Weights of a small mixture-of-experts language model, trained from scratch on English Wikipedia.
Size: 13 layers, width 224, vocabulary 4096, 154M parameters.
Experts: 256 experts in each of 13 layers, 64 SwiGLU neurons an expert, a softmax router.
Training: a variant of SOAP for the experts, 1059M tokens, 4040 steps.
Below are experts of layer 5 (counted from 0) of a mixture-of-experts language model. Rows are named router (the router's row for the expert) and show model dimensions 0-223. Each number is 500 + 25 x the weight over its row's rms, rounded and kept within 0 to 999. Numbers have three digits each.
After each expert's rows: a language model's description of what the expert responds to. This comes from a sample of Wikipedia text that the model never trained on.

# expert 14
router:489537470474505491450475475517508518456511512461511495475458534484489489480486504507527501527464453503540543532467442480487552487472519468538486501514465516494489520509475532463537491511496465496467506490500506482497504540532477523494506518466461529464471504494528521544474518496491499477531526485475508524484517508471499528493519502508522474495471459531471521504535488505487521551511506468524488476479522502518485536512548481475455477511487504515451519547506507462492508466491529494545465512467530475517476509511479469474469531462469481539511521498493445534491482517472469501511509526508509502470490501523524476500524506525494504489543482513544543462464530532504468460512
What it handles: Word-initial fragments

# expert 49
router:473549498470525502504480469561507530475462527462515488459487491490490480471462524505522517490462468515496515520471490483527506523463525479529480549495462524524480528524475540487530467526488488503466519467501467497496508551506489520548499467476492550479486500486516500544480504496524533476519528465512517511450532527470466529534511485481522484507483476511466522524495527501471511520545492510511478491497513482521484550514532494466489459505496486495444504518482505471489462475476513510522479515494519468506468531496512476464484511482485511513536527503484480522466479535487475503504527509475491531504495550528514457476493503517507549460552483538543514477489525534519459471537
What it handles: Final digits, coordinates

# expert 6
router:468521467485511482478456491519504508443459490488525458504465529475458469483491507546512516504483508511531513522478466493510511471485548491516477554482470527513476528544485534469513484529468458474464499443486475489457519540508475516522555517467476516480467496511504527525500508505519498450524527493462527514476513510479519541502529484506515486498455486517462519527519518520513529494512488500514500488501526472516492525527514465489472482496496483525477545520485514496467488479474512527488463499485545472510492506518473472460480538473499500519519530484459486521502494519484467492513536536516535489462483514531564495486508512545539514498514490511529515480481533559507462458505
What it handles: Mid-word fragments

# expert 61
router:490559503457483487499450472526478519482472527480504488488462525476445475474475538546514519539504501533520520508481474480505510483485534484516477533482482526520463516528474515473521468534477481478496501485457467460445516548510488517537504495480470504479497483493509516525471513539530543468539515495481505520475518521481500542514523482502525486537455492500484524532520489505490513529519479476517464469529520454533494516531492469471495461498490482533490524514497517485492482489467528514536497525491537470497479520508509465483491512471492519529505516483480451528475484540488478475523513525496539548459490520523523493459507513521513535450520494532519525485465526527536499476548
What it handles: Spaces before years

# expert 3
router:495536449505499454506478495482497490492467522466509477487483530502481480464440522523512494515474472539523511501473482479505549498472502468535471525494482531536482519538496518465536475523481469485464513480511475487500520524530463524502535495480462504498467490521530529508484521534507508477546527482482511540466521511475502533505517509504512489510463456533461510505542519516477508521521484477524476476520539481515467521490533506479443489532500498513472543525466508491506493475465487490542476534482534478532481512490464491472491509458485516518503516497462497512478469530479484491537510541485512521484465503533545468497503511537522567462512505536512535473497512532546460484530
What it handles: Score dashes and digits

# expert 20
router:494519469479495464454480510513492517488489531470530505477481512513474480462488534528545496507477480494509510514470489451517515490451510493512491538469476511487458498505469534479538515528487486482469524482485478497456516512489477508530545486494474524504485494485524512508485488509513528485501529482471524530477538515452486544519502443492547447512475458531508521492511520528461534554536459484528445489521508446501505515519495483478485461500478493545482507518488528475499501466475526524512484518469525449496496521520454489493489521491492519526514501482472474526477456530498480477533510525510503522460489530492530450462497514522527504494515454500522534449452520494526480492529
What it handles: War and connecting words

# expert 28
router:495518494479517483489454491518480506477474532484551463477493534483480475489481541520519509534493497533512518533480469490511518498476530465518478505475491496520472512533478540479525475512498470470473517482499457508482526534508460514537513502490462515469486502499510525527471509530501515472518537461481510536484545552481473528531534489476510464523506492502467538514516495508502516545550487490505464462484501488518470526545524484485483488517485473513499499518439516460478477495485537495525472506476521468513464519476497472485490510485481506498519534493456458517480493537477474484514515537524511523463479538537535453458477501539527523468532503519543530478483524527558469464498
What it handles: Table pipes, function words

# expert 30
router:482496489472538489493482482572485502466477536482537481477486521494463478465468514499511525496481463498517520521468480469514519505464540495542514532505511537529466511526496527472522474541494460479484530473461491503515530519543493509486520517486495546510473488503493540518487527544512521484516536481466529509488539516456472511514502474463532467525485472547509520514535503541507490532511493477522465496526517460537492519535534478472488514509493475516485491509484499455483469459449531524544483543481503495522450544486470488453486522466464488539502543509465466515477483499475462500517502510490526545472498518522515497490496530501522506492510482521521532500488529527521486470500
What it handles: Titles and proper names

# expert 35
router:488554482484538476502489480496491516457460511468526462466482531486499453484484523521524486513467476491481526522468499488493500503493523495545465548506489521530489515528497510458511491504480472485485536486516470480490500533545483509556537494473480529458481512509501505542463512525535516483536506464468520572501495550455477542524492474492541465514480492498465515526520505495480510520529487490526493489501525457512511528492507479483448485541497494538460545537495504483496465485481507501514453525491521498514468514509494469450493536482465494530527537490466510544476486505477468499513523547496496532486472522494535476484501521557498529474513476508517507470477512524520500476511
What it handles: Foreign name endings

# expert 5
router:472537462446508501494465480566479504502484509465511492477482502524488463479490511519536492530486465509541524527494469466513529500486517475505488559487489549530482495527455533483513462523461469467487559473474467504474511530512485500508525473501490521484495477491522520516483525494489510469542513482511531528450502542504471534494511451507501491525484461524509529487529500514483531515518489467525476484513497480529499510497522484501489469513521501522454509525499499481460474509462499522506459553481561508520484520512460473455491511461476487487512521496488480539480498502481454459516500537495522518465467502518491487482501541522541522491546491511550532466480503519514493464513
What it handles: Abstract noun suffixes

# expert 2
router:490493506488486467479468480524495499467480504479516477470491511522498488505481505496534510523467487518517519523466480467519514499449529492526484494464478527523467526491470511497515508524472475466492538480476463506473517522532468513503514493493484535493469500517511514514495535499520544491516546477444532494486547512481479539568537489468529495532443482525495543499513518545461508543534501478539477477479491476527480508502535453464493469495506487507486515529485515482465497466469498528543474512458543458544465498485488501452469514483493538496521522531481468495483485524475470475494516499506509538454444504508551485486483519513523501481541498503551509489474511531518496464501
What it handles: Mid-word name fragments